Below are experts of layer 5 (counted from 0) of a mixture-of-experts language model. Rows are named gate (a neuron's input weights, with its number), up (a neuron's input weights, with its number) and show model dimensions 0-159. Each number is 128 + 24 x the weight over its row's rms, rounded and kept within 0 to 255.
Before each expert's rows: a language model's description of what the expert responds to. This comes from a sample of Wikipedia text that the model never trained on.

# expert 0
Sentence-ending punctuation. Full stops and other sentence-final marks closing a sentence or quotation, such as ., ?, !, )., "., often before The or He.
gate1 [111 145 143 139 112 125 147 166 117 139 131 132 120 131 149 148  94 140  98 149  83 100 172 103 153 142 105 149 171  84 125 153 117 112 140 120 173 125 132 162 107 142 121 155 136 163 125  99 134 126 130 156  82 142 154 160 152 102 147 104 119 127 164 108 169 109 103 130 123 154 115 180 145 127 112 155 159 108  91 134 103 182 111 153 116 122 130 112 115 133 122 171 111 103 126 136 109 182 133  85 129 110 124 103 182 131 128 103 113 152 131 135 127 136 157 132  99 133 102 144 112  98 125 100  72 114 144 134 130  79  94 140 117 121 160 134 113 100 154 109 117 103 127 147  68 103 105 123 155 152 122 109  65 118 145 105 122 149 148 116]
up1 [143  97 136 149 154 150 115 115 160 112 114 128 136 107  97 132 119 117 137 121 143 123 109 135  93 130 129 102 128 161 149  92 141 140 115 150 106 149 146  81 195  98 158  85 149  98 109 128 117  93 135 103 176 126 107 123 105 139 112 162 132 109 105 167 121 125 128 122 133 147 128  94  99 107 131 114 106 129 151 128 162 111 161 117 140 113 109 145 147 112 117  89 149 124 164 108 119  83 107 148 110 133 150 138  93 142 118 170 149 111  97 114 143 149 108 100 176 107 159 108 121 147 166 135 200 124 153 150 138 149 146 103 130 111  86 123 148 135  67 104 142 112 107 112 178 147 142 111 127 104 115 166 171 166 108 117 156  84 121 124]
gate2 [153  86 142 106 191 150 159 104 128 128 151 112 153 126 111 105 139 177 119  99 113 138  95 116 144 134 137 114 128 132  99 159 116 132 111 135 135 157 131 120 130 128 144 117 129 106  80 144 131 111 122 125 140 131 135 128 141 132 158 135  83 144 136 147 123 127  86 117 139  84 115 134 147 121  40 112 130  91 123 144 167 104 121 161 121 119 132 154 124 100 156 192 126 137 142  93 158 100 100 161 118 100  93 108 106 140 119 127 108 110 133 106 102 101 142 126 108 130 135 130 110 152 150 122 138 117 112 180 131 101  63 135 108 159 149 117 108 149 170 162 124  99 119 147 178 131  86  99 153 117 131 144  75 112 107 127 126  82 133 146]
up2 [126 142 120 135  83  91 127 164 108 136 108 157 120 124 152 162  98 126 144 127 125 134 133 144  92 121 129 137  90 148 158 123 123 132 150  97 123  78 125 150  95 145  98 172 124 127 163 123 138 125  97 122 132 106 130 114 111 140 108  92 198 114 172 131 124 135 177 154 146 168 118 121 117 139 179 140  98 153 104  98  99 156 138  99 131 135 105  66 119 165  97  89 121 157 120 129 122 154 131  90 135 161 139 104 160 119 163 103 178 133 149 152 109 137 110 113 144 114  98 165 131 114 116  98 137 154 155  41 121 133 151  98  98 122 111 164 139 134 109 112 132 162 153 109 116 130 126 134 126 141 141 144 148 131 152 119 126 133 152 126]
gate3 [147 103 146 125 113 172 123 130 107 111  95 106 111 169 141 147 169 115 114 133 137 121 116  82 145 154 140 186 115 171 145 152 158 121 100 150 108 114 107 126  74 135 145 143 115 130 178 116  95 120 138 149  98 140 143 117 119 120 141 112 161 130  96  87 107 137 177 117 107  93 118 125 134 156 145 164 148  67 158 129 108  87 137 148 174 132 118 162 115 158 111 130 118 121  85 147 149 154 128 140 114 132  80 145  83 166 117 122 137 149 141  96 119 123 128 136 104  98 112 126 156 152  72 144 157  99  88 131 146 126 162 142 133 106 132 119 141 120 124  94 112 146 121 120 126 162 103 144 115 144 113 120 115 183 166 113 168 119 116 132]
up3 [115 146 115 105 136 145 121 158 112 126 147  86 117 103 128 112  80 114 157 139 146 114  84 160  97 154 105  99 151  69 149 107 134 124 103 122 129 150 135 140 143 141 139 128 110 121 113 139 154 145 127 110 126  59 134 108 116 105 159 119  97 140 124 129 110 133 115 124 137 123 101 120 160 119  61 138 112 142 122  88 161 113 131 115 112 125  98 140 108 110 154 141  97 148 136 109  91 147 100 112 112 132 141  92 131 120 185 113 143 107 186 142 133 146 157 134 127 198 107 112 129 145 133 108 146 167 178 145 118 130 158 117 104 169 124 125 130 127 140 188 135  99 107 122 131 109 167  89 176 115 130 130 103  83 108 124 149 124  87 130]

# expert 24
Table cell separators. Pipe separators between cells in Wikipedia tables of sports results, elections and schedules, plus occasional semicolons in lists.
gate1 [134 119  93 158 133 111 150 141 128 149 137 111 146 167 160 120 151 106 136 106 136 131 146 131 118  83  88 102  96 122 113 197 123 100 146 141 144 116 154 109 125 102  96 124  91  95 103 115 100 136 154 117 121 106 108 130 135 131 100 129 160  94  91 114  93 110 137 127  89 118 137 107 133  90 125 104 112  95 176 126 146 123 155  93  89 159 167 107 158 147 131 114 134 144 138 152 125 121 148 132 179 156 141 168 115 110 142 110 148 181 152 126 130  97 103 157 101 130 118 137 143 131  94 142 121 116 126 143 153 122 121 157 139 108 135 165 157 112 138 118 150 111 142 117 166  77 105 113  76 202 179 146 145 115 152 131 127 126 151 110]
up1 [106 105 133 136 165 104 109 143 114 105 131 120 152 149 146  81 142  88 128 118 165 131 166 121 144 139  94 120 161 134  83 137 103 136 104 141 135 124 173 144 118 135 103 131 103  89 129 146 132 135 163 134  85 128 114 143 116 129 137 113 158 146 102 127 124 107 124  88 115  82 137 107 157 137 126  86 112 108 168 128 168 135 135 123  98 159 136 126 135 158 152 153 146 112  91 136 134  96 121 138 150 161 174 172 126 120 171 123 136 141 182 124 119  89 135 157  56 116 134  89 126 128  92 103 132 158 118 158 123 123 111 161 160 156 116 145 132 122 147 104 123 138  93 122 137 106 117 100  64 157 159 125 100 124 141 175 158 115 107 110]
gate2 [139 101  89  81 144  99 145 112 112 154 103 145 113 156 154 160 118  82 129 136 126 112 136 159  88 117 125 106 167 116 130 117  97 163  99 102 139 131  88 141 125 143 167  92 105 124 155 122 138  98 121 114 129 120 133 126 137 155 124 140 121 156  59 102  99 106  90 160 102 117 107 102 149 128  96 117 114 123 144 169 159 150 122 125 156 152 165 137 161 120 155 144 121 117 160 165 145 117 152 147 173 118 112 154 126 151 134 153 101 143 103 178  95 108 129 128 128 126 132 140 125  97 133 138 144 105 112 150 150 134 176 100 126 150  87 151 150 142 140 151 168 125 164 105 200 150 133 116 174 145 126 116 118 130 122 159  91  99 119 117]
up2 [131 144 139 117 169 179 158 159 104 133 153 194 110 124 152 117 149 109 107 111 137 133 128 142 106 156 125 101 143  88 155 112 113 174 135 109  96 129 121 129 103 131 132 136  90  87 194 117 137  93 136  94 154 103 120  90 141 154 129 110 154 115 140 127 105  86 130 145 133 119 118  98 128 135 146  92 149 152 102 160 136 141 109 101 146 150 160 141 127 127 120 152 126 153 155  64 153 116  94 133 146 179  80 138 114 117 149 175 109 146 124 149 133 121 109 124 114 137 117 122 117 118 123 134 164 154 165 118 172 141 137 117 158 127 118 173 134 113 162 153 152 104 128 123 145 142 162 101 182 160 123 137 157 135 109 152 102 105 100 115]
gate3 [102 130 121 116 126 149 177 150 110 129 133 161 138 124 103  89 132 165 145 127 120 107 104 164 176 139 150 197 108 122 110 117 125 133  94  98  80 125 116 122 121 121 147 101 133 110 151  83 120 170 176 109  95 143  97 101 165 144 112 114 121 169 101 110 153 143 144 141 147 143 138 167 132 129 104 133 126 113 165 150 160 133  82 123 163 132 150 140 133 123 147 127 107 133 132 110 121 111 148 128 127 142 108 141 126 133 148 157 214 105 130  94 100  96 119 106  79 148 171 108 165 118 107 141 134 177 140 152 122 140 129 133  92 101 149 164 141 133 137 123 154 180  94 121 139  92 124  99 139 127 118 131 118 133 116 121  92 106 136 115]
up3 [118 104 160 103 114 148 103 140 116 163 110  90 103 149 122  98 105 160 129 137 143 132 104 132  70 125  75 119 163 152 157 125 160 140 131 109 132 106  87 147  99 100 136  83 136 110 131 126 157 109 140 120 149 115  93  90 141 113 144  93 115 127 102 102 164 162 112 127 120 161 112 118 121  96  92 162  75 146 152 115 121 138 100 155 100 111 143 156 123 151 121 101 144 136 159  92 128 116  98 108 128 122 119 186 102 105 135 137 115 137 126  73 118 162 154 110 107 112 112 133 112 123 152 136 162 104 152 110 123 161 162 140 139 147 146 148 142 142 153 105 163 149 181 143 141 109  74  75 126 132 121 138 145 115 113 132 143  84 144 105]

# expert 7
Accented vowels, syllable pieces. Accented vowels inside European names, such as é in Székesfehérvár and Hébert, plus word starts like Ed, Ab, Ag and endings ed, ang.
gate1 [102 140 122 125 162 126 182 139 125 152 132 171 132 138 155 124 147 124 101 110 110 130 133  94 143 125 153 131 127  85 123 134 129  94 142 136  88 144 164 145 135 115 131 116 131 119 122  99 147 118 112 149  89 172 124 138 130 144 121 103 119 159  64  93  98 155 105 169 122 106 144 157 175 132 106 160 104 143 144 145 108 156 111 100 177 122 111 138 141 130 179 165 124 144 125 136 105  92 158 124 130 101 154 128  93 123 147 131 159 127 122 157 137 125 130 123 104 188 112 121 165 112 182 117 129 111 126 104 126 138 107 156 125 121 130 193 111 162  81 180 133  88 107 120 130 126 143 129 182 153 124 143 138 149 111 123 170  94 131 135]
up1 [ 74 145  78 132 100 101 135 101 106 138 144 129  83  83 112 146 111 140 159  85 139  99 110 107 105 175 119 145 109 168 173 154 116 138 133 137 144 161 120 126 113 145 197 160 130 158 124 162 135  97 114 146 144 101 154 119 149 156 146 143 108 137 144 155 116 168  64 151 173 139 166 127 165 146 143 127  96 102 135 130 151 120 141 128 118 155 100 134 104 129 154 107 123 124 128 162 147 160 133 119 173  89 114 136 164 127 138 107 136 106 133 125 115 127 145 113 141 102 142 137 149 132 132 138 139 153 123 109 105 152  85 144 112 153 144  92 130 103 117 121 160 121 136 119 123 161 140 132 138 101 142 149 111  59  98 123 105 131  81 117]
gate2 [142 121 132 126 101 153 129 153 124 178  75 130 106 105 130 140 113 119  90 133 105 152  75 136 134 141 145 153  85  94 126 133 116 141 102 116 138  95 143 103  89 130 149 146 103 121 125 140 139  72 107 134 105 114 115 151 129 111 111 156 144 155 140 130 100 131 122 153 162 157  80 133 185 145  67 129  98 108  99 166 116 126 115 101 161  97 150 133 114  77 193 143 110 164 160 118 126 114 148 125 146  88  69 134 122 112 124 128 137 126  92 141 146  97 121 122 147 142 141 123 138  93 127 127 160 162  96 130 108 137  93 143 172  95 116 154 164 115 118 118 151 149 137 118 142 106 136 115 135 146  71 137  88 133 124 133 135 118 115 131]
up2 [153 133 137 103 117 125  78 116  93 117 125 113 112 149 116 177 166 102 145 124 151 140 101 141 107 109 156 144 154 116 153 134 120  98 141 153 200 113 110 142 100 102 147 122  88 131 142 139 124 137 163 130 109 143 152 131 125 133 158 138 105 162  91  85  78 139 100 115  78 147 110 113 164  98  92 130 119 115 106 114 123 109 139 144 146 178  93 121 140 180 160 156 150 128 128 156 112  99 121 134 118 168 136 128 132 152 127  78 106 169 141 129 137 161 144 118 136 142  88 117 142 135 143 129  98  99  80  80 143 121 132 130 119 117 125 174 133 118 109 136  95 166  91 148 138 106  93  81 106 152 126 143 125 150 131 142 111 131  95 123]
gate3 [129 155 146 121 151 141 163 123 164 120 117 127 175 132 109 125 142 129 104  84  90 151 168 157 140  97 121 118 168 166 126 130 119 103 113 132 113 125 128 151 146 122 121 107 148 141 112 130 132 147 112 145 166 148 141 138 107 105  95 119 133 135 170  85  93 128 144 171 125 113 130 128 120 112 178 163 136  98 120 149  95 106 147 134 142  96 110 127 134 156 111 106 144 120  97 160 119 102 137  91 100 118 120 122 141 149 120 157 114 150 111  84 103 107 159 147 105 151 112 127 191 135 174 133 117 129 123 158 102 152 106 111 118 143 144 113 100 164 104 100 175 154 165 118 141  92 155 138 156 153 110 169  95 142  71 130  78 161 170 116]
up3 [123 143  91 120 124 116 151 143  78 148 130  81 115 161 125 102 134  89 131  97 138 120 129 133 158  66 134 143 135 141 165 141 127 147 116 112 105 128 144 126 146 118 141 163 158 125 160 141  88 153 134 109 124 146 103 118 137 168 131 142  85 151  78 153 122 111 102  95  88 105 136 149 148 142 110 163  89 118 158 111 130  97 103 161 102 149 106  87 138 122 120 160 117 115  99 112 102 151 104 119 181 135 127 119 199 121 144 108 140 117  89 111 201  88 126 121 147 105 130 132 141 133 139 133 137 121 146 145  98 124 144 130 171 110  82 158 164 137 125  95 101 132 156 103 106 135  95 119 136 109 147  99 103 111 117 131 106 136 121 152]

# expert 22
Opening parentheses. Opening parentheses after names or items in lists and tables, such as birth dates, parties, roles, plus quotes and prefixes like re, un.
gate1 [ 78 112 136 131 119  98 129 151 206  93  87 116 126 167 113 138 114 139 149 123 173 174 124 160 112 148 151 111 200 117  97 118 141  98 139 130  94 150 138  81 154 127  94 134 134  96 138 101 101 117 124 141 143 135 101 134 123 159 129 105 125 138 156 135 133 113 121 107 144  85 115 117 140 117 154 152 162 135  93 101 102 119  93 154 171 117 127 134 153 134 161 127 162 126 139 152 136 173 129 134 152 140 171 117 127 128 146 142 129 190 157 112 139 131 138 157 114 128 144  92  72 102 145 116 150 115 163 198 152 128 138 121 133 145 175 107 117 112 124 106 111 112 103 105 122 141 145 121 130 120 160 134 149 130 145 134 131 146 124 107]
up1 [ 82  97 160 124 109 133 155 123 195 110  82 143 112 141 115 150 134 128  97 107 137 130 131 139  87 120 157 137 136 153 102 125 174 104 142 131 129 151 157 118 163 115 127 135 152  92 127 144  82  78 121 129 175 162 124 113 138 136 145 147 114 153 131 138 122 150 126 114 159  92 134 141 133 114 145 142 164 150 110  97 120 118  94 154 201 111  84 125 118 120 139 121 146 129 157 122 112 135 145 122 138 128 144 110 141 131 105 130 109 157 115 107 118 114 137 152 120 134 124  75 122  81 140 125 129 135 168 198 188 134 164 110 121 149 127 102 147 124 137 125  90 119 132 142 176 127 121 130 108 125 128  87  71  97 165 136 127 135  88 111]
gate2 [117 143 157 116 130 123 111 131 131 140 158 155  98 135 148 167 128  59 112 164 152 121 184  99 106 127  95 154 132 129 138 177 110  84 124 150 133 136 146 119 166 122 130 167 119  89 115 134 125 140  89 145 130 149 108 157  91 132 130 181 127 151 152 160 108  89 130 114 116 119  87 137 167 140 138 136 140 119 124 111 151 132 132 110 112 162 102 161 163 117 129 135 111 149 139 110 164 103 126 104 133 156 120 164 145 126 135 116 122 129 145 140 104 120  94 138 121 139  62 180 109 130 137 145 116 110 193 130 141 132 118 140 151 132  79 175 131  79 135 107  87 119 108 124 134 140  74 156 140 108 130 110 113 143 151 135 133 169 124 110]
up2 [132  92 104 111 134 111 111 106 160 110  96 174 130 116 147 129 172 148 106 142 108 116 147 132 149 159 143 121 142 151 112 117 138 121 116 102 134 142 139 152 120 168 121 117 144 129 109 129 112 104 124 162  73 178  69  91 178 141 113 104 122 166  81 125 137 123 118 140 143 122 153 103  82 136 123 124 159 103 108 150  89 152 126 144 158 133 128 149 161 146 140 102 147 115 104 169 102 166 151 173 156 109 136 151  83 119 143 162 149 120 126 119 114  88 100 125 147 148 118 131 126 129 169 103 157 176 137 137 135 139 129 116 111  91 120 145 130 103 126  76 106 169 158 152 147 164 151 144 154 139 114 160 154  90 132  94  96 137 113 119]
gate3 [ 59  90  95 165 167 113 127  91 124 131  51 140 146 142 144 107 159 158 127 113 138 130  86 156 133 142 147  94 161 121 114  77 128 134 139 134 116 133 143 157 123 141 156 113 130 125 121 120 150 156 140 102 109 114 126 120 131 109 151 171 158 109 158 154 153 109  98 112 131 113 121 132 123 133 136 158 116 148  98 159  92 138 132 129 112  95 150 159 163 137 160 103 148 119 133  98 120 139  99 115  78  92 173 153  94 141 166  96 154 106 122 139 150 154 111 133 121 160 136 120 128 112 108 146 123 122 141 173  80 106 109 112 157 102 119 169 134 160 141 119 120 148 141 112 131 143  83 105 148 178 118 117 121 135 127 111 118 128  72 124]
up3 [128 147 134 130 104 143 120  90 157 117 130 124 132  83 112 130 152 134 118 164 120 100 133  91 121  95 150 114 110  99 163 143  86 161 158 143 175 159 110 122 139  77 127 137 153 124 136 141  88 118 127 127 119 149 185 112 126 144 146  74 144 185 124 123 146 115 146 129 115 138 150 138  97 126 132 139  75 121 147 114 143 152 117 167 103 142 136 172 112 117 122  74 115 124 143 113 112 156 181 103 154 102 117 126 111 121 106 151 130 135 123 132 156 155 136 170 118 123 103 139 105  93 140 102 121 169 109 118 125 129 115 138 116  97 115 110 144 140  48  98 112 139 108 124 143 155 194 143 127  81  99 144 151  95 139 108 134 130 121 108]

# expert 41
Romance-language word endings. Final pieces of Spanish, Portuguese, French, Italian names and words, such as González, Águilas, Otero, des, plus Paris and Jean.
gate1 [161 148 161 114 139 148 110 123  99 122 158 117 161 140 116 168 131 146 108 122 104 119 145 120 116 124 156 145 179 134 130 126 145 114 153 151 121 158  93 127 111 118 145 175 119 123 132 152 125 136  88 146 106 166 170 116 135 145  85 120 145 185 133 162 116 105 136 145  93 126 126 134  82  73 137 160 134  95  93 156 110 120 136 152 182 123 163 138 136 133 135 117 142 195  94 142 135  77 115 120 119 136 164 156 155 150 147 118 122 146 166  96  51 137 124 104 118 156 142 115 202 140 113 156 140 102 112 139 112 112 131 139 154 117 122 130 135 140 112 126 117  92 113 137 121  95 127 164 149 132 130 138 138 131  99 139 104 107 136 111]
up1 [141 154 134 140 119 120 123 117 151 122 148 142  81 127 124 119 128  97 108 151 140 132 139 106 137 111 121 122 123 131 143 137 139 104 113 101 161 103 118 142 129 101 146  85 130 130 133  85 135 132 114 106 133 104 139 128 138 113 103 107 140 148 126 119 210 175  78 123 116  77  98  90 156 153  93 181 127 153 150 132 139 156 132 101 112 115 130 107 148 137 146 119 165 139 143 148 147 127 108 126 109 121 107  98 119 120 138 122 122 118  90 104 160 131 142 142 135 132  87 169 126 110 133  96 126 165 162  90 155  55 112 140 139 140 131 167 100 116  96  98 125 175 127  71 125 130 167 147 113 106 121 134 149 118 140 180 118 139 201 127]
gate2 [148 141  97  88 110  93 146 145 110 124 119 123 101 128 126 146 118 119 142 139 115 177 106 159 164 157 122 131 146 131  90 152 117  82 130 151 123 158 106 123 145 128 136  75 118 158 154  79 149 166 134 120 130 140 137 114 161  85 129 139 146 167 155  88 110 144  89 139 145  92 140 137 171 100 158 142 157 128 150 120 112 103 137 147 169 182 139  88 149 128 142 124 139 147 115 118  86 147 135 178 153 134 176 135 185 124 172 156 131 119 150 150 171 145 131 145 101 112 158 136 140 134 148 152 142 116 156  94 156 112 126 117  97  90 179 137 133 144 102 109 133 126 137 119  88 145 142 123 125 122 118 107 138 121 121 149 145 144 149 176]
up2 [123 117 142 147 110 115 112 126 145 165 141 133 142 155 119 109 150 108  70 117 134  64 113 121  75 120 145 159  88 108 122 139 147 176 130 130 145 122 151 147 119 116 131 172 139 121 151 162 121 102 128 121 154 135 135 134  79 161 117 114 115 102  80 172 156 112 144 117 126 134  98 102  81 162 149 127 129 143  82 135 153 153 137 108 124  86 106 140 122 131 102 121 110 112 137 119 182  93 145  86  98 110 106 131  53 129 107 107 130 184 103 120 118 134 133 119 134 104 112  90 117 130 130  96 122 141 128 141 110 146 105 150 149 141  84 118 100 147 135 130 141 145 119 116 161 135 125 114 135  97 142 157 143 133 165 130 170 118 154  76]
gate3 [169 144 133 131 128  45 126 123 183 105 144 106 119 133 123 142 161  90 172 141 180 109 142 114 144 125 135 152 174 100 102 129 117  94 133 112 149 114 119 146 154 121 134 144  92  94 109 164 125 136 111 157 131 122 102 154 126 125 126 139 105 142  97 105 129 158 116 172 128 157 133 113 152 111 123 174 121 105 105 112 141 156 107  93 145 156 134 133 134 118 136  80 137 137 147 110 169  95 143  96 149 103 146 156 118  56 149 131 130 162 157 110 130 164 144 159 147 124 118 150 166 180 115 119 168 139 125 134 121 145 121 134 167 140 130 151 137 161 140 102 118 126 120 104 143 116 161 132 162 154 145  76 124  97 147 114 112 128 146 122]
up3 [168 140  96 133 117 124 100 149 154 121 130 144 119 131 119  88 146 101 130  96 122 176 144 143 118 140 146 115 161 121  96 140  99 151  99 151  88 133 118 156 153 118 147 145 111 111 133 109 124 101 103 111 158 132  83 115 118 161 107 148 165  95 148  83 133 140 130 117 151 136 130 111 132 118 148 103 119 164 102 134 161 173 134 175 129 119  89 133 125 127  97  65 123  77  99 152 151 159  95 112 166 152 130 137  86  76 146 132 152 122 148 145 117 163 130 135 129 153 136 145 113 173 129 131 151 104 119 133  72 124 154 161 140 105 116 153 125 142 124 103 101 158 124 164 136 140 199 107 133 144 135  91 119 153 129 139 162 146 158 124]

# expert 59
Open parentheses and name starts. Opening parentheses before glosses or dates, plus capitalized first pieces of names like Cor in Corps, Al in Albany, Ad in Adolf.
gate1 [144 142 119 167 145 111 124 143 144  96 114 162 109 101 122 101 127 119 125 102 133 149 155 146 108 116  94 177 117 135  91 135 138 100 121 147 120 148 140 138 149 126  99 130 116 159 141 101 122 159 129 129 138 132 176 164 129 127  80  78  77 140 192 103 148 117 173 173  84 126 130  81  95 120 126 139  69 120 157 103 103 176  88 106 129  89  93 106 136 156 128 144 127 140 100 134 173 170 107 148 146  95 130 139 147 146 133 104 159 159 127 101 104 128 134  96  97 136  98 155 148  99 142 120 144 103 116 118 143 114 139 124 135 146 141 148 102 134 140 120 112 111  95 124 109 178 122  99 143 101 136 130 106 148 153 133  98 113 145 146]
up1 [105 121  93 101 149 140 119 150 106 164  96 151 148 131 121 159 114 149 134 157 125 151 123  89 117  98 122  95 162 129 106 116 102 135 120 123 156 115  85 102 142 139 133 132 144 128 123 159 108 109 155 109 132 123  90  68 150 102 183 136 147 141  58 103  72 160  92  86 161  97 131 140 150 129  89 137 144 124 132 139 134  88 144 118 131 165 153 159 135 124 139 114 101 126 154  97  94 127 128 120 145 140 134 122 160  72 138 121 100 119  97 148 131 119 125  94 165 128 123 117  95 139 118 128 133 103 138 148 149 158 140 104  83 107 112 121 151 115 122 135  97 122 175 132 136 100 122 149  82 158 127 134 177 117 114  91 129 136 123  79]
gate2 [115 112 125  98 122 141 161 113 142 116 128 115 106 181 131 174 114 107  97 116 134 104 136 132 118 126 146 138 161 119 122 132 143 141 118 142  97 152 147 103 156 147 101 130  85 116 129 140 119 155 107 117 115 131 121 124 129 132 168 124 165 152 173 138 129 146 164 108 126  85  82 122 136 157  68 104 153  94 157 131 143 129 122 162 144 153  53 112 129 130 154 101 111 114 119 138 127 129 130 126 140 202  95 108 111 160 100 172 108 157 131 194 129 128 121 138 133 158 144 167 148  99 162 157 134 110  57 136 145 152 137 129 151 151 116 118 132 110 122 114  94 109 122 151 108 147 122 104 118 157 140  98  95 177 142 131 127 117 118 136]
up2 [128 105 143 137 121 133 115 125 134 129  98 128 129 113 150 113 108  98 161  97 127 123 104 116 104 133 117 135 139 120 126 131 150 152 146 105 111 126 115 115 110  96 139 141 146 148 134  98 181 169 133 120 135 107 159 108 127 119 169 160 153 128 121 160 151 166 145 107 112  62  52  99 165 117 138 139 157 123 146 117  65 109 171 151 103 123 118 161 141 131 114 121  96 139 119 119 103 104  91 101  89 118 126  94 150 129 108 175 112 122 124 132 101 138 154 137 102 143 143 159 131 102 132 134 152 121  66  99  90  99 141 135 144 169 141 128 111 145  91 158 191 126 155 143 107 138 145 153 145 147 128  86  86 155 163 138 113 127 125  99]
gate3 [152 151  95  96 127 131 100 102 118  62 104 118 101 157 156 130  99 119  35  82 101 117 138 100 124 117 151  99  85 136 117 109 175 126 115 135 121 115 157 109 135 146 141 145 143 139 126 122 105 107 167  88 122 123 147 147 127 126 151 170 127 163 132 133 132  98 124  81  98 130 102 139 106 168  98 169 126 111 141 152 104 132 152 145  95 121  85 113 125 105 150 117 117 132 145 124 112 106 139 144  89 116 137 102 110 128  97 128 116 108 114 112 118 134 144 141 126  97  77 148 125 102 141 150 157 147 121 183 136 148 111  82 151 140 109 125 178 127  75 163 114 152 143 146 141 117 119 120 125 144 101 130 142 145 115 117 121 129  89  93]
up3 [104 155 161 115 116 116  88 116 110 125 105 122 153 158 112 134 129 119 106 108 137 114 173 149  89 150 103 150 155 147 134 162 147 132  74 152 119 151 103 155 163 144 117  93  90 168 129 126 113 147 117 154 119  98 133 125 137  77 151  89 119 130 120 119 115 142 139 128 100  95 123 130 175 168 117 126 146 109 132 131 146 104 115 110 102 163 101 132 123 130 144 163 148 128  95 133 149 155 105 161 175 124 102  80 129 148 153 113  86 140 137 143 120 159 179 158 100 141  76 114 153 109 134 160 116 119  76 181 111 141 111 115 163 117 112 160 119 111  89 132 131 150 177 153 149 119 125 110  96 148 112 141 128 153 118 102 100 132 148  93]